config.toml
n_experts = 16
router_score = "softmax"
normalize_top_k = false
balance_loss = 0.00211
balance_bias = false
router_z_loss = 0.001
tie_word_embeddings = "early"
learning_rate = 0.00175
beta1 = 0.95
beta2 = 0.95
Below are experts of layer 3 (counted from 0) of a mixture-of-experts language model. Rows are named router (the router's row for the expert), gate (a neuron's input weights, with its number), up (a neuron's input weights, with its number), down (a neuron's output weights, with its number) and show model dimensions 160-319. Each number is 128 + 32 x the weight over its row's rms, rounded and kept within 0 to 255. Numbers have three digits each.
After each expert's rows: "mostly gets" lists some tokens that are sent to it at least half of the time. This comes from a sample of Wikipedia text that the model never trained on.

# expert 15
router:111158139113135127122117136151219154167175103169146090114155144124148131177152096121127173079136115103176091094115153136124156150113111162134161127208151045131102154073093108170186117171157154152098181110112158118156180162116066162122136129140126110155158127093151179125112209146130042138159149141105106121113210209148107152159109185112147095126139054078134154130142092165128104122174045113148075114139127140122191110143104151170102121092138184117181111133157090104162090071137144
gate0:067119170123132190156092107107106139107166146115158123107151175070119145122157132031120200070120125121194114097130121147116096092105122153159076158122130098110106129176122128125131125103181115073104137166168162106125108123159150183155165134144110118093134140132115142100111125128198086150158124108142166125112108158116088107138194168092187136165087125112177174121112158126112078101131178122130133163104104207127102108118199123074125134077151218193087168123117104146100083107155113
up0:081128152113125126201106162115134154060077105091188166141121131078135143116134115096194158124131133128164132183168131136118132108107090125151091048152131082103100128182104175124117094165121131133088145102095123079097090127239087148191078165104124140103108154176109127175106140105132113095123109159152153140132166166079146144171178168120121142154096103153161168061085136135119073082113164134144109111150187183111112117123188110160173150134134181163074157083097161123109107121159080
down0:123069145126114159092144111181069136097093165148113135185146114130140105100123138186103141082133140148120137127093130109129129078122175060172109121092103094150182166094104148129128135143126142031140111136138174139167050146170106174106159150136084115127116182107065121192108127090156109120159202150158102132116202152149150116150143126105132123140033132145095110106102124103131151084110122129097088107127146206125125068132108144115109125163159127113133188041102140120078171146146143
gate1:141154134155154105113121138085135143145181189064111099129150088160157150194151136096136171117160099124086135116084104139119174164103153054147169111161150205131110176088091141141162099178166102092098124182116138113148148125133132125162125144104098143150111087150124128065112080056103098131131145116093193135122133109089127147082127106088161090117152082136164112112119138160122121159131165144120129204127169163161129111126120148165127122100147104088203133123120136121156117109047154
up1:102121173076123111143151117147106120165095128117106140143119087119119158167121169055088205113193136114104110103178136086146076157132162135104088155135126146087151113113130112107076083137168139105116131152112132114118152149116077124196159073130111124125232095113110141107113158151166077111131152064075136138115153151089105115120117083143120107115004165161152142122109142135073202093126116155145085165146138141130099092103187149187148096146101034154126125109098171117137174052092097
down1:123066101095141137161122099137149107140098136136103185130163162135132131146106082148165124073103133155117101133105141097193162123173055060173131099164149117095182127200123141039115136180154066110105128130146126136048129096155096207145070134144142155151128087149094138142154151122139122151163105075124142122073139116106154060194112075119140162115161152170125121144173094160217096184108092142153089163154097121145109131124118180188146104137092118148195169151134136103126115138116121
mostly gets: " team", "ations", "ions", "ics", " games", " career"

# expert 10
router:150079063138140131167194163125168145128111081164112114127150121145074114111165165138085177131074085083152130090081126090139106139113134155120188088094116172151069145128116099125149042103104102147112149140112080125164120154113092145118148153090092143141111097111119089135113102139113131124111149111142113118110164188128190159127088162114156076134169130113162132146093162132087079132140087173132062091140107179125118138140117136138130046094071165094125134154141085108137164116143221
gate0:111148162182172152134136134143127152177154143108088140134160160113133192118118121096085177123135117156137069118166187079087152150149042159119162132107159130163144140083147134109151124090071151124124110131140152072101090124102104129119152057140150126147214165112100130119077106188136143164110116180108095181125149183141164086128076160142120144116183180142112117128153122174083132122138170072127190063162135118111146099139146127088089146147190157034125113142137178152075106084135137
up0:145153151105158110113072136117097115175113198153154148128086105134116106091250156077127125145109116150145083116142100081152120120112170132101141121136160092107125097136139085162168127132095112161110098131121178125121104112161099133111143084131129160143124103066097073155150041165129130124093106123152131137121168159120162133183091186110124110120197064163065144167128162129150103134097115174145177133108156110073153116086081129162138143147159120122175100146145206058125187116147120
down0:137103138144122152084146169141117146161103095110148136128133128183098186143110120126037136135170211138105108060194153117138124181146065091126178098064119109194129182109192130155063121101087162183170155119104137123128123051109167119114152134075132158099128143120115165135147182130139094120158088133186101109131120133126143100083165103202168106135113149082161111146128124147125130141161130083142129140150100091111125116130133182132103153125131182172118164088141180180131080121108110
gate1:127129135121150125094107127136135122120141105173145114092065179096097210078115091103201091109124144127119120147095130072097156083164138138122148122147107098122153192147123134176125187113164094138127160144149135101127132075109097097075120137193117166110109120151129125088105156137048102104121151065121091173125135188064179124145160136152138145138141160220092141117142155164127126199068124150133127126156188097207108174116145109075099135153146127118115122130092171113155177097121097
up1:142114123177116133138123078152133121164076123158118146150165124168103074112160116127095136108129121090148165084123126164187109142107149158122116112114144123122095094134096110118164155133146173138158094061048137129092157170092144122105129127128083147110091107110152123095126077136161148176135103168095077130132184120130035075075128133085136121165110064173144117126127108137114110096103044108107173181130150082143122150112131168144189196124143147156156108103177088124176079152165207
down1:105128137118101139130130141112131087152085153108114167145136123174097128154126136196169125134124124108173157138143166165133157167104146114128034090150125084190113138113102085125100147110112147120104078212130118105096143050118108125163104148106146060171080160176150153180101088145177170095052152123116151093108116109079173144137109110184098164104160130135168049142146132133126086112128177113096169128116121111130099124146146030103132099096115103136147140112093108116137120109169072
mostly gets: " three", " two", " first", " only", " some", " five"

# expert 1
router:109127074068159173144128127173187140135166155144168122111141132106087126173135115071115123128177120135137187160075149095098179124113130136220205121120108124110137143118120149184127110123170156124089190114148130098131134141140110192137118157132116065127148083115135122101113182080148072147121132113144098172084122213132215139173112118130072061123107155092173082125181110152153131136170101119111090178124102132131087093139099154118083178122126162133160136186114095095125078113147163
gate0:140152104057148163128114132138142087089165118120111160077091142148084119099139143111147179139095087161137138098142159114083124130101115115135125096128162200133164164045132199174132147114134115131135150155130149103139133111140144136102133091137136132129136088104125144159117145119092145121183147171150139145131134134175139199097158120151100170153111082174164108123193085088123102143160175156154164106123115046113143140104168082149171127177133149090083129093098134096128094085159168
up0:112132121122094130171159086094170161134066160080147130175127122130162123081123069145133163140105098206173146127102102115164121093087143158116089142152096172095132158150130202134084164168116104111190170149127118078129135159124171139136106116126151111133140078082149112131133134152097186124156113185109142143107155122128181110143088081116164191138138162084185140153082109079146122108126052165108107113095147158100113108087119052115132128172127120125152131175063068166153129112097062
down0:172162080106137172201169095137161145141090117178064173131102093185123089116168152184145120101163129064177083118157164168109127136168103071107102171117090090158187146135169187134114161154183122136141147071174090153142093164116107154126150121122124102149139156159112117154141136099074116138175116171064053114136135101114142115130150066063124115163136110096114157109141097134129133059155079134115073133104150153108154099187123096118132132165053122170085130200158163130071141182157078
gate1:125128148125141157119094121168161116157172141139077191121093111176157119122126125105161114100167162144112081138180151124116150152124150139154084082169156108064171153045125105150116099138155051077148071101163141115127114088153135144035132098144145148106088136173136095137078095129122065042151136159112110156110110137119126145163130080106136126112134135145082143140155164135150086125064111128112087095130160111145192182133143086126124076135113125163165109127168118143130105136182120
up1:098109193118138115085139130061092221089101161166128165160140092134166123115089138105154152124144149162124150138119128170116126125183136112153106074181092108201120094115127132099128114180092138190135165103107172101079146126070137116109127162102183115184154110191116097135122099125161104147139122167158155087112096084165182142158122123129150113148141145114087157100168094078135180155091083110084085088123101075115110078117133147120109126113115161125151157211112139101120086158136178
down1:123105091103071174162140115127086105118112135143165133124190137141113132102141127133133160129188124110093096169136184101126131090111073090160171127129153156134138136202181101089097121146119149160155164112101184099128119127122156077187128134103093149114138151119107087108142160139101174220137083130134152126078158106146165128097074129114167100109130135101075100126195165101086108158065139160158117095125082215124093087122116221127164127113090118163161121092087152124147074148155130
mostly gets: " support", " dis", " pass", " rel", " lead", " review"

# expert 13
router:065091129041111121111179121134151149106138101136133100130124137082126128207126070117128144080156089155151145153128144077115129188162097117134127110182141150162157182107179131100141109143124167172147126091142076152165086134124155110086131138157094125160147111122123075073111098184073071156148156138096108111099083137102113056183197115176082150143117151129130093131086084190127077101166073131157071120159124151117196111077145119129120174101101161121143143135126122133135168081147129
gate0:134179130104086107132102089128118180103180133133173164183157125132143081130126096114148130124162091141119166124158152093184159115088178162141151070106201138147254151181133074175130139126101142137146185087205133138111072171102124156116138205139175169130120134105139146139122142134112099136056151211099113129142152106155128188082083163161103110118120155133166082123193109118068134120101120118115103116133135111137153119111130167138134182133118123116165122132126145143129095116118177
up0:153110196051104118093096190150128138138125057159117141045138146119159133076091155122147118120116102145115109100142123170120151104191112109136161152198126138091090111112092148119163148146155139114135115104125141108120164093061123124120137106089110102137113086111125088121127114119118150135093131080155154101164172115171103095156145123108199060129144139104215119172114129101189186147147179172152138120169099112162113133119056113103124147063128146104095135109135129129107111207145090
down0:119116148108090118141098157107109132149155118127136112131118142064151160179107120137098068095121099131132092104231149196168107117138105148107109135117098156159089105094136097165088079126227134153097129137154175116133122130142112096082156119158114108081160071125124143150124139103080139078133137115127102138105113143080130069145117077129139205154170146082126141113183142111188091115074081140154130125098160109090170104158086087117131145120122127165158132079151124098148149141128116
gate1:145127132101108139170082145141000114108082124106216080116160107164093153095082109147143178123103142115142164049149127122106145179118112113149148170146091191157106117126105089108148195073139164130190133119089115062118113119134153175122138118182134144178140131162152142166174099185141118158119157173183163172063119101185087149122100137126096148140090119151169178132108120112138156040127169181082140113104164093119127118135088130108076148142183111128113119106119090127155135169159104
up1:096144146044116125131163090128177166087138133170070139132105096105117146151104119112120155212120162153072146156133147076100088112089128166127142169089123108134141174126147136151148133181111216116088122100137062137097095110110086176091163152127167156081174051191121186096124124146137157147100179086099159066169077192158127121153152093107115141113110137143139118180114096099133127126125119127112067145036085156153152069143214149128191127156083156182108172188157093113133133119157131
down1:122137148151153118115194100099126150092112121166150122130093148102106145101145147159098154136112192154145148147112081159142141099143145132089142100076134144069149120125120202119189104156080107118135138024107102108128041140114121052095146127144132099118130163181064118138119155072149103175064165121144132085117128151158144106168157081126091119146118120134134117177049076119116107110130105131188156114117109129125137154146155099152148141178098134116125139110136104088127133125149103
mostly gets: " to", " was", " had", " has", " to the", " to be"

# expert 0
router:165182102122140123095158162095161102105109141101114142117149046118109171117150140143097126142127116128124186065171147168124118094136189147148160115159113131157153120170160133136181065226128127168127124087088106185084195117109092078155111140114113109144147094082191086079098122136132157133151127091173113137125156124099119131144124118175103134106113123112192077207120127126143110189179093145145138089143167141115097116138129137114179120119172144133172155149152113123117151088152150
gate0:069217136153174187145138154155126127092098143184152098110150118140121118056137077108133200100133121169111104113139154130082115102066127155104118125170105174161175121116134092126154165109130093132110157074139099124127090131116161089110151139153082119116107087162157097136165123097110123134167152189161140113081103123094165107210133134131168204145188160099159200106176122168125125133137139129100216125134077148167117135128114092143098157056127113167142109150134157102086167144073040
up0:072160152139129169128136072136087092188142168101147133131103085127157148122098094095163104095144069134150114143164149089083109129099102161123094112112121127106147132105151185126111107127097128194107107097092129216125104124135090145092164159136147122092130117160129069140176118063104166132177150098128145118099081147124148158218068137165123190104192146165159171150124112148100129129110133105117169064129057119136183105086201112145093217126128156137153125135095133139155137142135130
down0:076170133061135158153111094128134143140154118176067119106144134132087106081129144127184077137157132178122107058134108136097115130113091092106167148068152081196120099102143095141084127129114112109175102132150138166128117131112138113141146039112119126102203133104186090123109119066103148124111160135138136143136116130130161117150119106132076179108205143170120087067073136132094123188166127119143128148131159111207124134131160143096112108103152075168132129082163135090160140146125153
gate1:139181125073129139096176062129125135156161088139138103122089133192090153108145121131146187095098107090126122118117094130116113105154141127133144126184145160153144084080106065149148108092165120131066113141109117133160117141115133075134089097154111119096120151113172131183098135101175110091101105112172172136124141144082123111157180136148129134062096174092144085075127144132151131187093151111111120117115105100201180136137109131136116120106093113053145109187229142112045099112092110
up1:112132101182127124135104122121111120148107136122098142074156155063158141114084092136148117183179133165149088125079109103146142117166053103134091108104080076109081146149113099115114055139100159099166149037143201102163101136103094088094092093093116118141188102096132111072138148155120154120130155155163126112104090136153082123062086157097173139108100133154165112111117135125113150128102117090124178163066127115110039114158152140086153088153104168163170107103087158199113149162154172
down1:122153074150127136129129103137151112148152061100102087168108177076152141160072142127123166089167121118133101102112158080183131117092147112159162126169129140143111178104107136145092138174107161114100143116097151103116135133135138085160093070090176101175146128129112124140157101130055149172135126131120102102142148151111113118083121134098153096123125116121108132135113166133080145130035177128054099147119104197113165062139116129153136076060107140115148059180116125134138209109159162
mostly gets: "|---|---|---|---|---|", "L |", "| Party", " JP", "andidate | Votes |", "|---|---|---|"

# expert 9
router:164164152130171138150143128108125159105112122161147106103149116049093104111170071112134106146097085138140127104136110144156125145145148146082129136128145131097102128098120156096178130156153135152129151162104169147181075120103125101084091082093089062174161188112198160110189142183084148131114141097110119112102153159097159156149099136117146079122162125141125063108174104162092127160079105104180140156125124108067214148201067111118141127086149125151134064175156153077064110098190165
gate0:090173089075192171091117139125186127073122114056067183095073165183114128086119132135124115149129147104164111124140059188156143123154182146179064144097105090108109154139132096133137159094109042074102116118072163146102138147171082143162100088155087123117132103142099108086132081147140084140082154072100131115171095118115141140133101121156166087195074101118099130113149144154136138169098090156131098095114150096083122190150127098063099141112000158105143152114167170126140056160123114
up0:151110174121132168120126142126134100162117112161160121154134097140099117075156123144118085126148107133112010075116188120061061123181125098120127064118130135078110090151111117134095123183137137172160152135119092139113134063162119170091170114080140106136113132100119140091096132125139127150157088161082106131099166102104168147126111125057130124100152128143190096136120151126102117089139167161165159122035102098192176130103101181158123112174109119151097104103088151103123165136159171
down0:152129093124110147146106117143136169145107166094078109109090127206076128194149155137114136110115092188129161133189098130169077101068118132148104181154103123044095173152126152106123136109063100103099112149077144218167124176143126122135130103135143194109098194213189137147114128179150114122143146089123100109198200113153173117130164160100181132125108181150146100138135141134106103131139126108133118107080119097113078155142148138067135194116141118136167165107146169090151121111181141
gate1:103094135168154082113144177125125121084125191142105077125140102122120080130119104145071110102124200156136071155120128101166114105176119148084152153135143106192091201092158129152083116143096170174177101111154072121079229097134161139163120135106103149097142170093092127173082137135111142128117118159159114129128105098187134129134163098146155142188103120160115131150096171092110143100182112222142124134131102163104121041135156122126151157094093037070077050104107147118121096116099129
up1:118070145158153038101130206104110121137131182121092092140122093139114080125112101112075078113117192094112076161111099129177076128165127172106153147158119116172093187107166111136063102118128176145137097106130124114067157085153155089169104144126152125118150167141098147141082140106140158175146120135108101106114092088157131100121174133136119170210124171120127112168095116106117161101179108180105128117081084165114114072143167140125154174113158074042109069075101136139140143171115128
down1:112116136140101138107143123129125185060069117156109150122096139142135145136127170142165137106125101115124126155145137134132146146105033106138145146132137139132201144160122156094148151131112106097047119127149163116091108117127152157128118059115109111133117118098107097103039104156110100090149074142167125183120135086120168126164121116192148109102147154094087108139140195156134153108102101152144094173121079148082162096123179155145112137126145098170153103083037067178130185115143154
mostly gets: " In ", " August ", " January ", "In ", " April ", " June "

# expert 3
router:145137101130164115075125149085147165102173098195098118157179057134121143139149089113146106104129153099181126035113085114119103158154074105086134113151114132138110133108127142111110086125123141154117150178084159112152178172149126138149132149094087113193139174141162098061104157158122113116147148176066146063096142143058134159139098154193148124089187118073074154164120148127111094130134114147110090163157110172104101159150118205158056111102118091186133096148092119136150117114196142
gate0:162078137139126137075173128085115120147077143112164098138147132122183155066171156084149110173107195109108146074066161151151089124172124083140114137121119088149141098135143117132176143136158081139123160070115145119131171138150157105138138103092115096165160123068150121197129112150096083105069129165079088126152122031097163210108117135145160079121128081123100159124155146074156120140084124086170123164150178122143110141107106115181092141162124149147173176099123140066144149098171154
up0:090144149099145131135155113119140131086159164125129107122137142127084143145098107125106160109127110158170119142161091115120131135091147129132125134129173187094103179146057151147096138146091150074126151154119130160068090124126094114114132120110191179124154142153113149066095132161175127168166150083194110131150175217168110119116140106134118147192137153146140133139109124175113117138114123165125124099153107103097183158152136148095153121116137099153091131151147117173104128173056101
down0:173119133159149123135184118082151147098077127112136108111131122168163157104109165105149152118163168169160129121160184107169113125102161095122125137097080108093099158130183109102112225096131119176129204075182176142147115125128155111167096129062091096194143214166127095166145116132087155132084146238118132131125127125139104149054111138152126104134123115138091132134137104094103203185154095144097094087199130143145118124165069115137165114111163125139106114132068100140151077100155116
gate1:094167163141160158106102171202172130110132117072218099132055068085147142069167124158140139120125134128142139123084086140137105142133126141073115097140105151156138119130080103180097156170211162153138100121117143133189161142134138163090101192116115198173158122110094136134138154107195041093119130164149148107127145131123095116093114145144166097032084136097125104106095105156127150117159159137143071137124084161118138130096131140158110141152136163098142181186080121162186105111130127
up1:114132163147200123130124162129207125107132111067139084161090048086107169044080109105146183102124128136076098101181116121119123095134114123102120132125135129136139110160126150160146134134140201118114085146104154131188162121171134127122157121117150129140124140101100123130105154126164114098120099169117093131144132152176095100066116168165158052080140147132103104105141130175122170132155106104165090095097084139059107189092177150101125115135087127065130160108051114152148128064178090
down1:144169146152154090122178098095090126119133137096148180122111162123128110170102131103188137185098127066053116144127176181123193171143102115112129124160143071123121076132069085138156130138129096113129076124129090117084125107098175157093127127088130168130142142108164084156091081141129194172131138112137131131107104159134078116119167117154113112128154113174083093128138183109157122111175150145101117102113099130150087131114137127155117148123134131112127125125067152098123104077085173
mostly gets: "′", "% |", "°", "00", " million", "%"

# expert 12
router:110133094080132120112136142151164109139191134176084124103079143172158127093152080127118165102125065149182111063093148106126083138186137160187129131133143045095126140139086141182133116219166129125018137098115102151119119152125047143123115158163130122143166115100161106097141128125103116128103197107143077098103168123123131105110106133120118105158153091098159156101137105190175105137180125098121108055170108192111113128167091143187102148113133090188150087115121099092149089057147139
gate0:110078136159101086110122108188124146171122141160124109178132177135099060135121084141127069167098133130182120107069140155076115081121186125081171155106154153121095126080082085206100159143120109100098118140117168112125068092127133147063045088148128088137169072078089112061129069135118127082114159110134146059129148154099135174130101194072081099117111120165103150141119137173090147132145150128104122129123131055135156123149096159109138094132081126141161165117135083144130113143118138
up0:120155109132169058120156134177120089114099057094117143101117139096156105153175163093108123094158130108160135149135181045133164112091119167166106112088132145162105115097169131126135105130150086065107159144164151148089135114143131130127132126066152137131171114155094114132189169165141121118113140105163092183132120130140111170115165166122197145111078138155128101224132104140255164149086112127082103118102073129093099120101119130111127117122075160111102131130156157149136155152116123
down0:165092119121094079106113134123164171204103102129121113093126125110097183146123101168063140139023164109123133172157109161146128161161167154127154133175178179157120112113176131171128140142114104129092101051109144156121109101101122126068155174157081149130102090149129156117073090144109145093188087125146140107074150222126059133069110154085118162138175137120154129083155126176151121153123061128184062153131088151129136119161130119162139114125152127192120093130130116092150206096096160
gate1:106161112059109093123122139140079100084140112094100160076091121132080117156141184060129101122152153155116141157113144139084142158174087128096232111117167165172129171102179093068140155083133188127055121115121128112109082102083073084122165127115136112128160138108108163107097159078044099196111168122179091172153164136142111123142168183161114132183068151139136116141084121167201144129140105171085142132152127112166185119175149099095151216067120081171157129113166131123106173128121057
up1:023099125146092111189092110097144085125100182105087141128122129116132092134113133132088087143110120198093153096121075162141162191133158100096086148179104125143114118097205098048123138120104123145132140170093053129109136144134208085100115096070074141132131150150102154116093132146125125207097191090121120144156173143132156124092134158163154087097112142155065206170140169131131148118139100103128129154108125151123147125116160128058103135100082123134161148145218123123111200144090094
down1:107136157073118118145154145114129175102133095084189136090225109120149125146125121131080108170156118182127167177117119142094081107120163134149115116102152127140117115109155125120123093168127123099137110104166153122094079115153124137153117211129125117125158049123107093170128114104143126116094113155163079147101129144090167126125122072106114045146079164139165156150181111091141155163111141193092146115126099079136099118103102155215133149162143109150114176161146103098163203106166172
mostly gets: " that", " that the", " season", " they", " It was", " It is"

# expert 6
router:179113152095158112072090172148133188104139104167110108137151088132131098162165179156104112108160111161143119060129138123167102086128098105143136114138074126130097112130092157073158079120157152123125131169149086185183174145133088121128094123127091157169124139090176122074131143148140123165124132128122136079117178094123151193124142115120092101154150118096091123147131112093058147174112114130131086129154120118131137149168090151103085163089149102126140102152123108145078128151137156
gate0:101062167114145119134082098194056164133146106121136141095146085159171154078108072125114107146110126099167139128076155158140123138102151151193148122056136133170191152145140127093092080143107158085086086169077159117140112082134117124114104097125128155153103105172128115157149088121143103124168139100165118114184114198141122176137117096081149095134133072137108132139169171112138129200163200141159150122140118135123165141141151147151111105130105136138110127129181167134142164118214097
up0:125089166126169105133049125185114123184120142119143169065120149124157186112139079109109079118137111146112130119098187141139120099058112157160120126113129072159122164117130120105069086120105168081134084174154153101152129090173080170141106119127113139116048105172137091155106090126184145122185150160178123099148095175129127179131140102148114110166158113121124128113137152085168124132143177157137127084156132107120146099130161112141101108142143140122097157164159165167155154138206090
down0:091147126158121175190155072029120105118173147128086115139163083087155109117144116094137132161100155149132139110140150091190118091131099156075138139115131111138141096151066134118124076094066166092091096152122184177129109137098111081149169149104130120116121128114139141134086133115113104134150148143113154089103056084078081132074130023078132126147137096057131108137157164159118145096172140156169195141143148148137123106140147154127107142153126114157124106145139025160143167168114040
gate1:186136185135130144116172194115139126093134216095105178145072118161121136100150097140116158193138130110151155174102061135193175131141147085118118104134126087132147053073065125141128158156212172155099173118046112130109091168065140128089191145136055109137116072172170093130078126128146072112088142143101134167088128123134113099080125176180185109164108167124126123172102168050094098096056155134145135161140088132155178130159149132170105117152172127146158123100163075119163169154105100
up1:168140186155172156138103196080119119090115185143145175120047096124131117125127105102144136163143146120144156118092092133177146138139123130110140087126081092096091092079123132130153176150168128123100174174086106133113150109106147155102187138166079110100153181159144109133106133141122090107099143144117122174114099098090086117082163146149174127133096146139119086150126127045142108094100159126216129141139105127126183137155189109161125125160244129150173136140124088155112149142109150
down1:101140048138085137203166097129103088123118120191089157132146084106137144105122210133195122123089122123097130174186107070144206152134139108144130155110169119053165117051102174147104151113168127117135137127089130154134070111109162188092169171156089099118129117165114088118147125155102110132113090175154101112163103127100165099135083105146184191130147188089186126116135154117122077112149089137197154185117119161124162103159072177124146118189207141174086158138126159100154098144155169
mostly gets: "°N ", " | +", "% | ", " | −", " | .", "0"

# expert 14
router:108173086090165131166114108185128072127120153075184063092174143090088123177146099060144114138160097140136106123133155121085199141114168131191222095154111099142126178123174137092112136107173167176148177180081103101136143159104117155136111161152106108134146122117178166109149135132091127143158169096107098139148139204146134107186127166117103105105141060115128100144115124090126110120169134127137129106175173153099129079101123179104115119074113109154177094176138136088084019116185171
gate0:138110168136119099130105117105121079133181142106168151132183081148129121115104151086107149145176119114106122134143114127057227103080147133154118127139144103211135163125137167115120173104067177124127109141120060080088133116106129142112122160128120183151124171156140175094127132114106147209105133093195108095129155136086106093131144157091135103118063040123084104110114140147076114148108187171104114142098069153124083137108109139131091132154130134063121140117161142065121126100151117
up0:122161143227116138136134160116122096092183123108169105140189110143123148164156112140215097192087112168167107189137133119104161120178137119102080072116170079138133142120144125134095161069125166145095121127122120090068134118145118153164149109086150122152147089145104127143166131126082162161130120116142058102084110135121131110134107153121092087120131125210131109136113132099150048127140191122094138176167100095119106200131159141178132118181134129123110153175180145078130180148141118
down0:103102101093093154142140142107100169139110146199077187221197105142123118136111116128121123134136148105162140098116130150140103143170156093127101132095112169140132127098157114129149107141135142115175164165130144100148137094088165053152142146144153123132100126125165173088085127112130112088127126128205166148092098173104133107129186091164169154144187098123161078174136157181144114134093094113103137225145137137139180141194112098085113072100128131186131135133174137100176137084104168
gate1:145163125147154146138121113164143180169059117137082137153164187117113100108147112111113149134132155102128047114103130151163114143059105112133085096092144149114131062146107093080148172138126178186158173119114096176132116151131115157131115180189145144152077100114131137169155185138110077166148149130136071152198115122130137173160126134141107109099123061117112075145139070076118112121088158211128142128150148154183106117114157205100151144099098117102083103064068133091119135088142120
up1:152124135081152103133137104217179119111131130125144079133117165097133126159087096119122140146083162130157126128118125135133127154082169106218157124159141153083123093138092104153103177112177161186205189094134124149095124104146118175113167144197084150161095118103128111145145171097119113164130145132098097149177149136129125157149177140098143119145091076195133204149129133053105118144119165150087151076166091138118149113123131201067111124091161143103137135096100160155113110078091117
down1:117102026164101084083085123106167112089132109115155139138149145129168170119146136135097089162095123122128154141097084108122106140168108134121127038134108132124142093118083126127153103104091123163082124132137180153137041120145209171131166097142123119134188099111066153108156141114122110143184170103109113091150200099097098194129147144152143118111114178153163100103037100108108114082159157124124103130151082103141057097135145147117105126130157110140108127096117151092114156109120148
mostly gets: "aj", "iper", "ford", "ham", "iy", "ö"

# expert 7
router:130132122064125125132125121132196143152141163113149113125120096090108157177131169123201100133127094116163104099102150153145118092132127139159116098148121144139062172025121150172146100147105070144126132146120083147157166193114072123106091124113058118151149155098145080104160128129111127128111159103126110119084116111123164103128137147144111089117155144118184125145122121148088128165122110117108143117177128177135112114157152192105071133114090129207115137124098133125111133152163115
gate0:144150138121100195144112141184152092166162074174147134182147176087157174119161088138190171148149037122082166114079075137120080159148113094118084157117159113130136127085076133142129120103105154143137112114102093135155138122124171098103020113164196112134061121120111184167147163124139131155078135108098079147182097104121130102156047117145133082162112135126124107100138130141124166149098101102115119137153105130154109107128166112055123183090171150113104091129133139148063115134156124
up0:155152153091139187119162172168125037164100092144138059143129150101162122148149124144152117140110075102098168104089079157124145127127142116145132151119084122136128159084102128170103129156144163119148150110080103119116192125124127117093096141137145108131098130052145165149150131105116094146089125093089083145127148136107165089129096120164122103123179140168147105080145132125109105093174062107148078104195101124139092182143157122093142172111132108110137096110120093108048131159152115
down0:190083106076152126142150131150114129121176137124082097158159133157126125077176143148182122119101125108160079107171136124137105106111105190149153158113157179157164160131134097129121127105108123122185142135120112041095167079138165105081167184175162194149147077140133112148117114086083147127174139080171075123089132118095099162131124063148116110143123147145139115154076079165113125163090123135088103129112167129142182146171097177123108083098159114125070114012132097121128193137102116
gate1:132147100135145129147104092114143103147099126187071152081166128069103145135174101133172165192078147102073139129110124154067152117120187083048161184168142162148082112126051140097111116170124204116106156192151094083118099194067157069138120103106112127166084120095124131182144117211161116138166146147088169125091141126110167130093168129143091061103109118120163144185118143168098150152145160102175140153147135123147100165091093112101119104086158056196107122108142130120103152131152094
up1:101116144129118153100177164161150144139162131018190091178051157169137096114113158092083108062143107140172115107169148108200094135153076205217097114066160094100170162132156142164140126115109034150117110049090134159132146079155104153107113151138171117128129129120127136076135127053046140130086092092131125113184135134122116143141057133117144154147131112080129111110121113107146126107144121140124109150125110076127149084174161134127085154139076184052143140146091095151143082131104159
down1:129165182135117113111151102098192086103128129169110144103074143095172121082148046089137142094150185079177180111129122152180098105082166147130171136053139123112098119128114157174143097163087117115096145082097115093160123137159068150111115105161099136188129152097100134141121143178072078114142133049136096120098149160127162081096121123136099109150210132109126135142147137188080149176147062098151167152137140171144163108112146146137103160131153139199135113107135114144115101148126116
mostly gets: "\n\n", "===", "==", ").", " ==", " \""

# expert 8
router:126122145070151132113148128143140043152177107157179121108131100134122132128146146135158173093103130147157063080119111036124113199184104143129136128168132147147152150077166130131216082096141162129049150121054104202135083134083073113149088149111121145115140142091148069164127089157101144154083168102116137126085131117075144103143153115135137073109175120101120130161099137129145123142142099119158113081135131121146121118103114177167121169113114125101087065125080104073146101130156130
gate0:139101090182129126106179095140150132133160109103115179115184188132094116178166151135050089129155092080100122110166117110160107087149065115176100160141159185141147119099160168092229119127111137113140115120116121134161150159121160144138147109173086122121134102149193137199108108160126122149100112185123077116088173135180135052178090158079200084177116115155128120125137126149125110079155160099100146147139142132141132108085131116064086094135128109204145165076148077108079200109182153
up0:124152103094154099075119139158118090115116140136100115097120065123114129105158164106102080127150102091183095173137122109074111109138058104080165075144157177230173165099097115139146117172158163160135107089192056148142146094083123056085096059083128138100146173170093089166077151106166126111091150160173118110110143098117179156124170167135118135095150122074158135143232106093179145115156118153091139074107126120154127138145159057118098141110110188155168144146171118140128100153107130
down0:108141081150145160097172104145078098100122109126121153058137171167118083130093091091141190100118129125222153207126105134119117165143141113120151153094176136080182063180163120181178128100181133156107143142186144087136142095123121096139120140112143110065095141152197129163090150126157119122110154055085150131088138128102095143161075151142152158143173135159153161138145209168143103144140096131080125119174114106143154140116164123157097067112116138163144104119112097123121122112136101
gate1:145136159122111119121162149142091131087154169102140143140161121143173140153098165145095124167134160158132176152102100129114141119119104146140148145094105147081090129125137178104137171098163136169114104128135094158217145118105114145074119072030100124154118080103120145119097145078115139129078112179110103073162151121173151080084112140098109113094157100114161110128138157128179108070119114191142119055149132103121110115090114104156114098094155138116124078157105161108188165068144093
up1:152153140065142140131189113123157104135126128148131139154132113079101101131133172167116098133133158205126210135118157088142058144157108129143086153105067155095098104136086131112176171164128160086111120173102086168172070191147171139108069135063091142132077035094164099151107129110116125094086132145136117169121124090158139114150173087109132088081124111105179162101113084124096115091093131145130072104094154084137115148122159142146134098036133130132112123107152134156145157111159085
down1:102137140135122132102174117109162104132109125102168123136138105148132155084181122123093136181134129074135097173111135119083147179162081110126060135164143057141124118126148098178134089130098122147098126136116152102131088126209125149113166056073126134121099124104060106115100161144122170145145140143062102138093096072147145131170123079170156103089107099070159091119148155069192091136126163135147142093146137108078157146110138125131134160133112175130122165147093181159139172156106085
mostly gets: " of the", " in the", " the", " to the", " by", " on the"